From a checkpoint of a small mixture-of-experts model trained on Wikipedia: vocabulary 8192.
Below are experts of layer 4 (counted from 0) of a mixture-of-experts language model. Rows are named router (the router's row for the expert), gate (a neuron's input weights, with its number), up (a neuron's input weights, with its number), down (a neuron's output weights, with its number) and show model dimensions 128-255. Each number is 128 + 24 x the weight over its row's rms, rounded and kept within 0 to 255. Numbers have three digits each.
Before each expert's rows: "comes after" lists some tokens at least twice as common just before its tokens as in all text. This comes from a sample of Wikipedia text that the model never trained on. Tokens count by the router's weight.

# expert 11
comes after: " |", "1", "|", ".\n\n", " P", "\n\n"
router:131149152141139117121116157124147121152112117128123170115151159122127122128130134137153130157148097159158105131140104153125087176125131154113049061125095153145130082137093146102096153162143130138193156101138104167121117119118139136132128102123101106130150095090104162112110140184080130119123087164098143160119111115110142172134129094139104149160121106099124107133152154137113100111148
gate4:090104116121110099164133135128139130126120060124069157191113153093122107122106184126144125164123131094150175138127142093138107087151143129135117146099102142181120136139082158145117108145136142102102140093127120085142123110156165156137164113161136100157188111143178121108115143140148063111129097127146100117107126081107149164167131102126106132141082090151129119167120132089129114134108
up4:141135114145121148203141158112111094124146102080174120119078130102132167091173133114127111105147126115155123109113109126104162139086153087124111110118140106165130127124129101140079097123132149156118133113141098170174154125142099114143134075124131111147087152109125132150098135117161106164131123129120149131127116163119159110172147175121130121163111118107084125107126165100112122140104
down4:107129114109087103135126178100133124102124137156131145124147151113115181129111109135098138153126154127149111189147139154119108095155094116122142168167111131123113138122134132132162160139118140162122105112089127122150136142113182130137139106101097131133119140124140104149122134120124104107119059139123148137125134096078155158181131118134106107124142098146129167158150125124108141105126
gate5:151126141137130117123130109100099118093163127121107096141164121116157131130101108098134132127081145070094109139118152096100087151087101126164157159131098119103142128128149131112156107139115124113149156103170162114139128114112113147149162152063099124152118121119130112128114122131156109132129134104153165128110145108146115121112181120141142136095146101148121141144154087112136135120140
up5:133129148139146133112117132105157133140168111088127092161145101115113143137074156134123137127089174146147123124162113124107115126117113139149109133125133114085102173152124101098148132151103122088135120155096120143161106163091111112164155140123076138113146141132132194204159131076112094110171134158127146155116120130108142164138186117115116165111092138154109127152142109149121109142092
down5:182094131119122114113131128096127131115092107105123149134085151143182122128119134146146116134118125106136150141163123144120139122169144106145149133055100101173135149142132127088137152114112152112140128138121136116151109119110132133180134099126159092089089125131105126225171092124125134132162095099078171142109121181100146119148110107169134095133081093125146120150133134164147182077151
gate6:156144163134151120072128114194127112107165124123152120122126140095104157144081126095133083158137162146130156144137134100150158136166118137154139145135138092172108118170142135149183138149100123134099134100141128130123104129091122116160128103134152105054151130139095128131138123171159118129120163098128115091098160160131128157120106103112150132122136138136186148130093118121073139122138
up6:135148143128131087140110120092153142133118137140073043145162105161147187157117115094127132133086103095104131164129128096120149106086123144120138109122106111105139151147176135157119107146149121119141141117165152140128110126123118120119116148094144083145133098093157123152129137110153138130136181152164126110117123115109141103156104058119099126119134090104125125135169105104154120134123
down6:111150072142142108119124122149132175127130132145107122152130123099154136162089151113159101179132142121122143117083156084135149158135114122134141103154209116112119096161150178161134142125175106111103137168100122121141112151149129107120158140128120143113143114164103103125105121141075092128103120109076135135144144107118109171103144129081095122159139133124148076152134118069162151177138
gate7:166180116143127110191160123138077095159168168074091141124113101110123089157153131157144138126157117109117129098152133122127151091156169125142150118176134118070162148109115123148109121120116111088127137135103134134074108122121104194158137149066113119149141114133139126076155128084125124126164131165131130162098112125103109177098109117124150119134128163133116114127159142123130095108096
up7:132167170103125150151100153155133099122141108121166111091119137138166147170121129143158101148131175116112139152141091145131123132054124131103149115153107126139134143151118157104078127090144128110103105125119171117160163148150175132105104140089143116118092140098132100096122136146163121132085132141122123166145138148126117135152134136126130152155148144116125143091148164138123108176113
down7:095145116125119110126131131144089141150134129111126121110136168110087131131139137126123128092113117110133162117169126127119145128134173130128070157107115126140112180155118154138154142084139154165082172151085118135117151124147151186114162127111124108123121126127155130122105159163096148168102115119168120087115118142142080156103161139165111110115102130105119161122109118140158154133112
gate8:107122127178179121133130109133132106134132105111126104164133131128166126144084077117122120094129140101099128117123091127111096156152116109149086169112107144110130118130123132137161109126145117121099115140130156108151137143086194128137120134123099104128122134156099153169151134163139112090160134140102122156181122135124119148161137125128129126154117138145118083111147143132184159134123
up8:107124132108112148129122149102106121130143160126089119156140116176163144156131085125142137135127123115160157126122106130168122136128109074121123151106122138125054179156162118148163125148108161125131110088187171142083128162089082117077142126115133156114084122102153147123141152099113117135104103167141113153133099161153156117157109141110165101171146100131122116158146098121161176148115
down8:116131083175171123095094142106130144129130196106111111174140124123141111115132165125124212104091114148110112124101122160158186120127164115151136138123152126114124143137151132087112117147102138174119103084119121106143124114079146114102153136158124094104093086153154134117100131100142100101104162116111130113116128142103137124199132139117108140110173136136149125160110107147147111136118
gate9:155115092142146114105172136175092143126127105154122115134077105049111166089138145106136132085090097159122159110140139139094149151139111102162148137044128127117131168155118125080131129142141130154119128110109153148150137137128124090152157120080150126117062124149113106084101141129140149111140168138131139105119157163118108126121147159091154139131132113122120122131134114127142179126128
up9:131128140113107106147114132103147163122155115094133134124156121086104141155159157152138107130151153159140129122134120143185114097115147123150129139149126128141121117098082107143135137149137114091100168137136156129104130165139146115143124127078146128134139068107106144143110146185148097128110144129085104150143102100110145118180123114110167128073166081093131136174113110129142140121055
down9:151121145129118154116103088097098163114128144131078090137161136122130104144108130134159179108105100092206077075135128096073133143069105132125162138100131124094141097139133101138161082119084090136115108120146079152113130114146143114129108168140096149092127146169098148147155123122067171129122101095124163149173130095121086121148094085105072104086097142163131154111184069142120078154213

# expert 9
comes after: " ", " |", " (", "–", ";", " D"
router:157146135129130129152111156142137117162117131130121156109149175102126099120134152115131130158161091159146120121135118140110101161138089116108096073153092150160127099136112166132078160148158137133184155110141137171109128157116141142113138129122098115138167094165108113106141112164068145093117094146174134139114094132121147171145124067148093126153152109114176114129144175136112157085141
gate4:123096168144128096110129124077117077132124127119124129139118094127124150134167146093145130158153130111091146121132101153097110160109136117188117110163113117069126134112089098144113080089085167108112131127130128118109128142155105161132155114134105146092112121134096081152113100078179142128060081131118116140129119123156118129095159145181130113096142165125106115109086130148085122137156
up4:134128146136152115130136138147156137123159128086142144140108106131163131166154153120140104151134134121170113099119148094116123121134118165137095122095102111123174117105169062127133136126112123115145126126110122159160110113142176056143125150150105139107101162121099135151076131129111120111127151148132138140120131144115089159131094120138103122118124117157123133125094134154132096111135
down4:151128146130091173093116111118117073128143111157174130139141100130096108135129132117128124172141091170111111128126129138123150131100132171145114096120152127145085114136146142132120089136144140102083123131162170110119118161102158110160089094119109137098107104109160123129128114135106148094060132100153114108098135160080093162145151083119114094105128114110145146123102125128150157090085
gate5:120096110128132125142147134124113095162107108139132142161099146175106097122124087118131133126155113143122153100104170124136148154131117159112134120142098120133139157176153131103132085168114107115171116090094150154143144132137100116148092093152170172135135126138095137164148104102165135126121136148136142133114128073137118192132132106138146152151153144134131150165114148154152155119129
up5:090091088171113149139181128117176103142108134181140146122109159119117160172176131116117120153148097113110097139144112127106127107145114111117121085132178140116174113149112108118122138171129139155112112123100111088122131134093120102095121128114160053119094119114134102175141102136095164125146157108133179119083116136121116141109104138114136083154133087139123184137077143109134162125139
down5:140142154149149083148093146144104118143169158094141109118136190100149087103141138127127126130141108102137134151191153106127128103124109143140119087157124110089118099191084051125139091174048134109117144137156112138141123106098104110166123115101122114183128107181132161141111101130145128104104107135091158107130124129177146128096126099147099155137127167142112096126144148141122098113144
gate6:183131152118147151146125192147128117093104136129133121124117122124141102125095097137133134166099104094118131176168168082139131097118109133149142135139123106124168176111130122125147114159141131136078113173086102131139111086127078136132123150103151127175174080110141134103158101159131157123109133167164119148114092110126128161139155128166135167087129072129158121154143140106062113145134
up6:150156157117152173088121140094147121139145121116144135149129152112143110154138150102112099139104128109110171149107127109099119096134166111096155069145115153151134153142107127122153080083127112138096123189143093161108151074098110155131124131126103107156112192146119143117165102172167118089112180073143127135111095096105090115096139092112155108129145139129127115107124128092108119136158
down6:150138116120139132118135138116134121110117117142156124137104143152145138130148173158189158116165087124136097106143149090122127141126082087110166139101122077146144120111159125129100154104187088129120128168120184095139115152138087119125121139118147088104115091147130149167101111135146146146132139169161130149134126117120114120112126143096102107116132099126139130153124140112138103117111
gate7:126148121106206127113176118160113081113120140094160145187138152160133193106138105125120144119142091097103114129142157123136129109149135129167149139173166104120124134141086164142141117117134112156118110132116163136130146093084168103109101171177128113138157112088164111113082134165105073154128119130155105182144070120149123140148133171130115167183078130117135160149109131137105129099175
up7:175083117120118094129160104148160146107121184117150092101119135163134099143075128116103100134079127095142118131127108132133109120150121135197149114140148172105154116118162147099159091088119151166127133136110143133126131095122140135121135168118165119121128094105156102100084116138126115128124135145150103106099099159138131122169126155178089118134138132094114121189158144103138129163150
down7:123168111106120069099100137178135115188124145078129128116123122143122112116116126099150138129146118101126110154111131132064116141095141168143118092098136164090146135126117115118148132154159156119142133153141126107162139134145117133125109143108143113111138151149122139157105108137129127111097129145115137135111137126110162121134152152216141146143155084125162112183121074135143104086130
gate8:079159105150135088165132127090092122133163115074161149139111158103129124093104128169141129105122106078095118137146097120119109105134126093125088142161124094127160129158119100148149095136150128135107149112129096127126126172083167069130101134163138148139103095114108126169158147065110127110134134127167125143127132104079139130114153111105107136081143161139116152146137092149131187124125
up8:095083145141139173122126115131153090129082108138107135111125145128080136111129099164110092100116134115141146124139149165127141153102084146150141123123109110173113135145138151179101169125136120098125127141171114097173140090163133139121113119113151120114119121160096078059141137137131121127138136123144139126150113127162109115103125125115110119093121106159110106153163110116124131120148
down8:085168151132117122123103114134115119118199100105130102124097140169114140148122124135137140115084134108149146094150133129113114141139096141094147116126160165147185089135146115115117097065165163136154116141140182095106098100152171183130123135163107121175117170122140128099134159149105130153147093118136106155103111108108098151117142111131141125090122128140086109136139119125130123151167
gate9:148152109116087121159105136106094113073123111133104077098106135148154090134146121115128123084142106144170100108158091152103059119160153120150161119144165154110136143073142134111129127123154126152121132130109126087130104150116139153155098144168105185146110154144135105174117172120137146116135113161134139135143121088112108127119132126119154135080143126082086116113107120093129140171132
up9:106127112113126139112076094155141096156100105089129140152104117121133136111108103089123101126161145093161135163127098158127188125116144140140157127122140197137136115127111162074137149136112094136149133161131140132114139127071155163115109102074081097135104178098154105113112107174101124143098124094110162122111122144182112103127140142155150137127092122142137137079119128153104134086121
down9:146126123140113136162131132134110160129131146174136110140180115143145095091121098119120084178115123143159101123172202155129115096147091140126108082152141122103140136148150120178129125189142130130155093122111119099112124118159123105110121123112108100135127105147118185114123129130098129121129133158111183125085110118132178147126075107130169164092144121116096100079148139135117091115140

# expert 2
comes after: "|", " |", " in", ":", " In", "In"
router:160147138136141115125129158139146127140126131112120152114128161135109119124124141123138118148125091140140113117127116128141093170142091131107127094115098125151130086136098163111086139155140121132183137104148101175144118155142137155151123107096105115132144105148103163121137110177093139131115087153112144135118122133125144184152175071146097132155142117081146114137150152121078102091144
gate1:143106119120111119144146121155162154114163101149132137138126111138158101131145114154118145132123132172096098168113132119140155136101140142129154108142135137150187106125105156127144144092164193129127152130131149109148148107110137130131184119135142119143100125130121149118103133156119098115168113171139153173135060139175147135153168119197128116113176128115139088134127134154119136123094
up1:154122106145130138150139136129133094083142151107124090125111074123087169117172115137114098106145111163165183139131162165166136140152133150101138149125092138163131100123103095134129142141123127128112105129145100109112134129131169136114123176113135140125098150144085126120111128121133107108144139159174192100086098130147154165156140169153145101148132095111139079116101095096123116156120
down1:099172142140137136148138153113115135154138107103134173168119101153153166155103108152105131166132113159088117143133139119131150091186148099134124091139167119111112132148099141134115141121125128137126131129133148089142107117141102079102130132137128132096109142127133121133126116165137134133116111127106117110119144163085114123136131131091140153106110150132129100085127115100139132125128
gate2:125152133094119126146150108112104131110100166112118125125135088163140113112118143146136164157109117135147131121123126140101109131133167089097151182091108100159163156148111141169141104154155140083149117139099097113151120104126121122131099124085106088084121108156132123105155179107098109098148129099120090173107147140113116119147113166083130138155152174120082132092159126117127111140139
up2:106129131119111135159133142114144128105101118158113117128155170137151137156105124161110103121131196182126170157103140138128130118143097130094124172094109103149158103094143091127123109103079158137093110110100183152125099080124109163079128116083119118178140127158080124133133141150131140122135098116139101116115109113139120143160144101132167120164087100127112126082114099135122121106152
down2:142125094124119152150128143128129107122093119152142125118124150167135135128172127112099092109122148102101130114137123144131154170115085121115075177116128152176158142117141141130173137129108092139173120122101165133159201143162159117109109153204109105098108163134160082161151139135112133140154147123102175128146062134123112100143118153162133149121100145090134113129121114070155124106144
gate3:130122136143150144122118129089120135121091163145141092125125140127207084124150107090130106135113115112072163149142100147132185141137098135172110111099111113102100116125123137115103133123105144126121096118136145093105114160130129151147089089132165153125107127115158109130144103110105162127129099168161139121161128097171136147159155116120149135149114113088121102118117152131141100098164
up3:131135137127149149149148104156107121107131146135152143118125138139097117087163126147111133109106136164110142099146167108136108132106147135157112098097123134150138133159147113118128142141076142169095120180184115127092126162080121139136146109139117149155123104071148121121140131114129126135167103195137106127118156156143135103120123141130135153121149120174142106077127127150169130092117
down3:096157127135149140088129171158119092094129123146124123152155148141117114118144135124108144148104127104140108142120130125136143158113095079098113106134120153145134147108119124122079060137102146117074167092198128115152096072145150165173140107149126138115096163161117146162163125171157147112071138134084114134194099163096143129105125147169144106133108105128106150100143151125090113162136
gate4:105119114137149137135100093143142158128137108135122111148100094153137137137061056111139118134117142144132112127167148167132105163165139110165136130128096121111095098122164114185125144138097114077138130153094115140134110151149127139141126143126105098132167143157119102126114094130113135096155169093085135109073160111116134124154112115161097136133103160165152158140137131140132113157157
up4:129135129122107149110105155136099114134132163105142133127127134122129146122055152090155151140094143124127091163093125145166098107152130161181132151141123115156086127152151069101128093164128127108128102098108108148148143128129106090168139117149135090133154142133151120203113157112144071097125125061092162116084167131109106123128105126117153116158121126136106137180123116100151132135108
down4:108132086136105131076131094141083076140097095129111128129145150134146159109152140115118114116093126111129101144143131122089115173139143130106124151136116084174163129134146113196107107141102099109153091102143136117169126150112164088109128151127107124154114170145138105135096150075128126129149138108069091122130109064144126160130127116087147097159152159111106113116175122176130114103084
gate5:111131146105102173094113123099124123170188163109134136132145159126183133098139127128104095113138094107135105107136132140204132157119122168151156050134090080176104144150112120133147115124136137111135129139108124141130118125163142085137144098150116088139108113117124097119119114144116096110123128100139113115127144168125107097122121109155097128101120127165136102169136136107107124147129
up5:099123115123190164168126156096144125099117064155110114129151118131105118141134087143135149123111150085154132111148135083166131106119109108096115149129123148142141149204177104104141119141149105125096133113107138112119132072129115098117168147102130150137115131092125099089115152084147135061156136109144137128161114123155134154118185156127145083144137114173140133145140124090128129123140
down5:126104120113115129135164151140174154123118110119103162122138114126136133119132122125141143154105127128105123141155129131131094112124135153131085152138135149126159099118120151142113060115108107117092120127134162152148141186106118059167129146106140131101140128148100088152090132132130135151125089155118124154106111117155127144078177133112167123137138122111138128131141133150161115127152
gate6:120154126107127138089093133115128110124105194104098147122149103134165136158146112099125115118120076146118116094148101171090144152087139119138117140133102103135156118132130107161139117153104139190099140137148119135170146134086126128139106101098088124129110113108143118111158170136108128148126112161090108082100143160130143147151169131087091110119109104148143067128162129133113136134119
up6:115122165104144139108126174122148089154140142198108171139083149142136132124139092114143109093108139133135088094114151150098090150145155135092130093092136125115130105106123119142085120162137113142119146089132144101122117119120144141132132130097130154136126107131142148103122130127124130089149119136103174147097092126175136124111110111156131123129119103118123103115139106157120130118131
down6:120121096117166119121176140150117118142127146151136165151130144125111128118133142137132165130101149105131134148090172091172098152115135158141134151167110157138156128130107123105147112148127092094131146104169133102158083139108102102144144107127128095124180165154166119145103181128136106090132178160156115120129114175117122153137110166121085151122126121165107107124118127141123142134142

# expert 12
comes after: " ", " |\n", " was", " is", " $", " It"
router:141157134142131115123124150127142117152114128118135160114129175127123128124114135130141133149134124151143096109151113143086136160136107083108116066169104124153134099150105142101095142101142124143195149105148103163103129142123132132110127110113105108124144110083100166126148113200100146120115094158100128146117109123119141168138150099143104135153143112088207126138143161121106109086140
gate4:106137116150146103089132159123153121117099136096156166116137114109150138142152159150114154130102142090147122082117110090137168150082113103106126163154142120124104136116138094106127127142128088129185137084139115088098104162160107139155150134173110179156123140140142145132106147168141092103104143110120113155150113076155147113148105152141153135132152158129115122144113116155149127131175
up4:122140114134117116173105133159147116124118174134086146122125126150101164144111126139114151144149136150133112168118162139098153125161099107105111126175126126132121127103125136152112114110132103119179124126120127157126139118078071170162139130116157122185116135113098110133125113122101121110080182155124127119112103145110124092149122153130145127159182169159117112127123115113159138101106
down4:128137073119153143118106151147143133152122144123114100124120117127109118158070101141105129107164123117195143099129102173146155064100153108101175154127133120148112142088085133161137115124110075103144081074125093119077147172172127139102150173087128126123130133138140145128123139141169124149147127109146152106116151169144137172156139108096151164135085163124146109118125072099163148108148
gate5:139146149116123098157117129109144158131129099113100143118141108110155121122088125127136154143143135093092123111147138063153137112106145119123168142130151148099142142120097081129098146100147157139156150131144146120151133132153098134129136133135113183123130082126126160138099154085105128117124166138091157104101149117142112147130110126117163154098131137125133087138105112128122166112115
up5:134140134093131115133132100120096098138141115184144114130153111125112128119119153055119136116117111100117109107101150072146139157146144133136148139105164124083132141100105122065103118138139112132138127136102109137148122105174123141067151150133117136107127176138116151154098111170081122168116147119140175127125152107148173099153147125128116113100104125105108154158091169151176095096141
down5:097133101125108144114085109123126088096157141103194157153123086116150114182128125131129109120105120113122146138148094132141130101079169099118172144096139124147098154179145147137129165085112136106177150091104147137100151151163134170136097130123163129131124144109120144114150127169086112137152125112114147162129130127130165112130100143131146147110135118122117095088114123150139114121132
gate6:078133141064091136116119152138130135128138198136109128172143134108148137114106089138124128132134148154127147100122142097134160129120127127106131103089123140146125117159130131120145121127119096135107141137119132124126167175147081146164140095137107083130145118161136154134098105121116128151095152100123119149147126134146088107141118131118187130110110135120073148124165180088150178125118
up6:124163108153112151111131122140081141109151137101156085151103095109098133115156116126141114140123152123099087158082137147154137106132122136134129117083151118143150113122141152106134151113179094128140145126164117096163097120183155123133123143108132119124142208111107119154109119078115163132122128146153120143132164152131124069105167159152140129138144111133160159116126133154116120102069
down6:152135099118118127145154153108175147091149099127088144147111129119154098155102113101107123101140118105161152128136121104132167147138085146156107094145083099174164130116173131136128122118190083157130084171154133140128085120138119149147099119123155133159131136103100133120102175083146123164126131141095116108113116121148129132137123121119125110117099089122133137128145129133119097139097
gate7:112104130139119106154160136122104078096163196121119122146130144114121135089131103114137160162141108122072076079096126142175160118143133109140126123102112093133167155112123107082116117147147164116098138144144104109124138155160126136133126154159121108130094168162172116130086095116140139090147127089164155119128116181130134136169115106119186164155142104115101106132124096136140112170202
up7:109149158137099153167096115153129106135083087115092108116118108102120128149159137109151125119122133136138166118120111077155104120157103106111115160146089126104186146134082159153126164162133118106157116116124122125142157160117111116169125121166128122102117114151156143104140142122129108084141153145130131132139159122109158153158138108078112133132139119166146094180131103110134140162090
down7:135100150129123142142177129130113091113100098142122127132141126117060136118146086156105112154097160129123104140095109138110121122131116165067109134115112129151129073123121124108120139140150097124162109143095082151143122141131151160118164119098195149161103129151075143118147161105105118161132109123118154133156143127086163113117096114113130134105137120130124122109095108131108128090081
gate8:093117107117161137108118115115095116110138162094120158135090123089090122137127111133106154115138090138157096108102140152129105143116159138111151137140124130145146126145109113123123159157150151120120148139177129116129148144127110118097138088156148117135123162108108106156129071117110136137132153131108120116117128151148119168111138144096103120117125094132111133161094106158147130143099
up8:134142096135085101108152121085096167094134100113125115136169132099138142118143127163115148115129130091122159116128115097125130129096117152104131130099113143125149155163125129124112129155117146115102119097101112146167096118148073130130089128132171146135130149129160124105105098092133088147075077140074123129142112160079139126116139129156124137139093120135155136096094112146142110136104
down8:141132121162187173095108102057105150120128121129124127139132150169147138121117126115172086170131119140137132123139128105153155133119127148149120063112153131154131168113108151145134126143131114147153129129128150169126152107129113090076140121134123093149141094134125122144121148150115156128116124149128101118156146084182148124135123144145126141132094141107094103164136135162148122170126
gate9:115128102120103134134148109110134124105108106180147139132107161136092141166167112122122132143124108139098167129147152107165093136132104113137132169071115122138097114137147127143120150110153145129114126154144095148106119147112175136135083103111107157115118160141150121117178156119120095107121124098112095140147134088090128073131136177084099153116109130147141150129138147145130170124106
up9:145131126115117062140114110136140100144121143103129117128118157122090144132146142123132138123162136149123129117133122147170059091132186106096100138156092067145126116100137117139128113143097132163120159113121130139111115112091121144091132117120073132144143118113105178174143139130145105104146084134120144145090093136167108114121086162129104114122099129127136157107095128136097111123168
down9:119131152114134099142175119129124100154122081124113144135140162114158135114115162181157136160156124171114077143146111088099088099135134147118149121124153097114082148089101107119108123131098124101125143109160147116121178139144101143140115160143135122138121103145176119114113117144076152118107136140145114113190157130145121124123100119138140193118117151145137148142152149178175095098114

# expert 7
comes after: "0", ".", "9", "7", "8", ":"
router:104147119138138106112123165125146110141103130126136164098174169130106115124131151098113128148158108175163098162122106145090115167129105149086142076158105144159140088128114165103085182138149131135191135091159093158122134143160121124115135125120125128122137092122117127098119173193073136135118076163121127155120101133123142167133104084143117130153146111108194121124125136133126094084139
gate1:130100131150145134145122139137118129135135093124152118128132102120147095129125125082136138141129107105125158144140132122114124130125140095142162134102120113057178082153119116151169103113190116072094112143133123128134107147165137122079140138112127118135202179128099121168141142110107096158067135112197126161150104118108144143118153156130094091139104130107141132122121110121127099111105
up1:140144175128118127135066115094119167148114114164156109126137122155151113130091092125111105143121127141162104150079096115141104149158151123151129124097118098112170102174132143100147188128096139127110135129076121117135122156140150132103134137134180127166142102123113099131122121118132116186161103150133123091147150154122103119096106127109124146164146129093120095122111112108137134136118
down1:137099138103123105115132142088137119100141157146143130087174122110124161171143154156088102132074133122154128105120128148090080150091089157147109108105115121138149123117093123148157125165178117109147075117123114102146166120137123149130150177121167152145119127154109163102144142069102161185123143132144118108108110088110190111150076142136146114108130102138076165128130132188115142141149
gate2:150166133144133120135114135127117153091160094138107089095142142105110157119146127113124108166122147154136138097139113149137099144133142149108136138151139128111183120114107113166135105110118115089120116095104125152158104181104131144159135135112128135124143146157136159124168122187184144138118107124105136148128148119119111118125100129147152136129098153115140114093110136120115109120170
up2:117108128114113115106186108167105173122157121126128136133094114122134167102091150113096141106144094159138164090121171135125149121174145157173160135105140116123119152079117125165109133129104187109112132151147106146113123136140135129111103131149078120118144143119154142085102156168132150158122143165081143123134155110163142106145129089129132134106123137101105100152116170110092141094127
down2:185123130086106078135133160144143106151180146132090092134120157123169116102136122140128106134122174143157162112139115120123149140093126139138129100123094094123072106143123108080123168137112135107089141143127112130150118075163168118148130115154164127139117149141135079116120147103151114159104091153145148060131184055100095118126138129138104107074132165158147136135107153124112130144155
gate3:141131126112129132175143146146093123178101104151124105128119136170150102141162121156125142077138088128143103095125147106141109149127126121134141112113097164106106171125170084211129144129150129099147133162154125120149172133134115126156164151135143126099152143152122107115156120104157118137137157127105085146176115119175122083134087132097106149143094152112120125079102127105123125145129
up3:104095116107148177156157150137120132101143107139147081143174121137114114125108126125125151118110144111147130096122098125129133089138103158102142107161137128136097113159155148186119130131107134116080130152126085147145157108149126135154106144142117159135105180120161124105136105092096136105121129140154100175115104150111162137063141116141095179141103118129148159123151161109127157140118
down3:151165100085138172155131144157099132158125108098161142172083110080143125145161127123125136141102113083097159156103134099116157139146093144105134099185161111159156144157115136104151127118115132141098096093132145166162119125080107098142141152133139138171086132087153084121125104138171148083075175140164088112141189135128162116136153127143152105112114125097168133120121087145109139105136
gate4:132130104135139184122152119134184141108141157151106131097158120153142168122096141129135131110123152167111128133110146076147137124131124100150102163137161172111179125151110139073099123153134111154118112159139135161122099109139134078152112128155169104179165133127171127146117119098107106139124125161126143136120138106130142136123154148099112156115121134101125131067105137105137138112141
up4:109131167133149154143097104121129102099125137139139125100128107182150123136126121136142145144104137116139153130127137140147151166123129134163130097134119161127117139119139135146148079130115112160074119150134076129133151122131129143076121141128129099128100107157126133089142150189118157154106112132152132140144109158106117114175145080122139153117083096107139137153173130135137121101126
down4:140133116128131155121125104101123109147141124094139110130136132120142130092145063179103151154131149122115144151150129130111148082132150196120126104113121108087139158160113132134138156104132182101136156117163131118128119135109100136130127102132133095103161127142124123140153156100139126132148125135150101126143144127098124107156113101162135129129128122145117134164179130074131124175119
gate5:137148110072101122101098118105142121138084120122127103145184160104181166112112155152085120156176157151102120112163130161173144088126163137123141164096131075100152126129130115118132116102128123144129134125148176110145082096153152135106127179161137089122156093105167172131106147103126127131105096096146126092156160136129164141152116082127139145205138168148151115156153106168109166158131
up5:080166109096121118137155170154131159085178132126106136146123143112067170144123111115108157140091116125153163154098136131101082095082132163111143137154094120094126140147113096136105140128076131157087120135111167149133095128108117137140116137095093161109104159119098152137109145121143126118102127125133136059120099159156100138130134105106136090102176119121158075134117154149132093120123
down5:174107136123148127130111154164179151136149088121096111157141143139107120080144139112131127156145134179091090111094120103137128123158105139086099130101103154138120101131133124104134150122097139128160106108149121148071138171116147180097129077124113093154123080158156153084145144123154118115142114117105153129128172089148148112096143116143137121104162114165134147117112114148133185159092
gate6:103119141124121116159114173107069142093117099107115155137132092153109125132153111138107127141211113093165127096169129151114117146083097131087137101147157130114100148115079115108123125142150108112086177101139075110116035075086114115095134131099162135123109119132122129107151140129148093130123113155159133162136106142156133142137145123148066166155177136086087112095152124078098115119120
up6:155109157148158125141106100130131149161127106136159172108164129116169147098146148058165125159091103125098146119111120127081158153131138097140129123086085147112146141113127136155157165163141107168180161114128126129129118135136126118092140109123186095090101102106105132133123134098132150124135125101139067160080119088113153117114111168146127146118137146085094092130173109110079119151082
down6:090130147099098160149159085174110143104162136178100158085120165146117130105078144079135088115126080137095115109132161138120154147138101170142101115162138167123113155119117129132106153084132145155102131138095117103115179095124141137118126129100182077133116129134094123114096099132150130091168141102105127100153139119116158146112151165146163170153135141144156119147134129141138116130178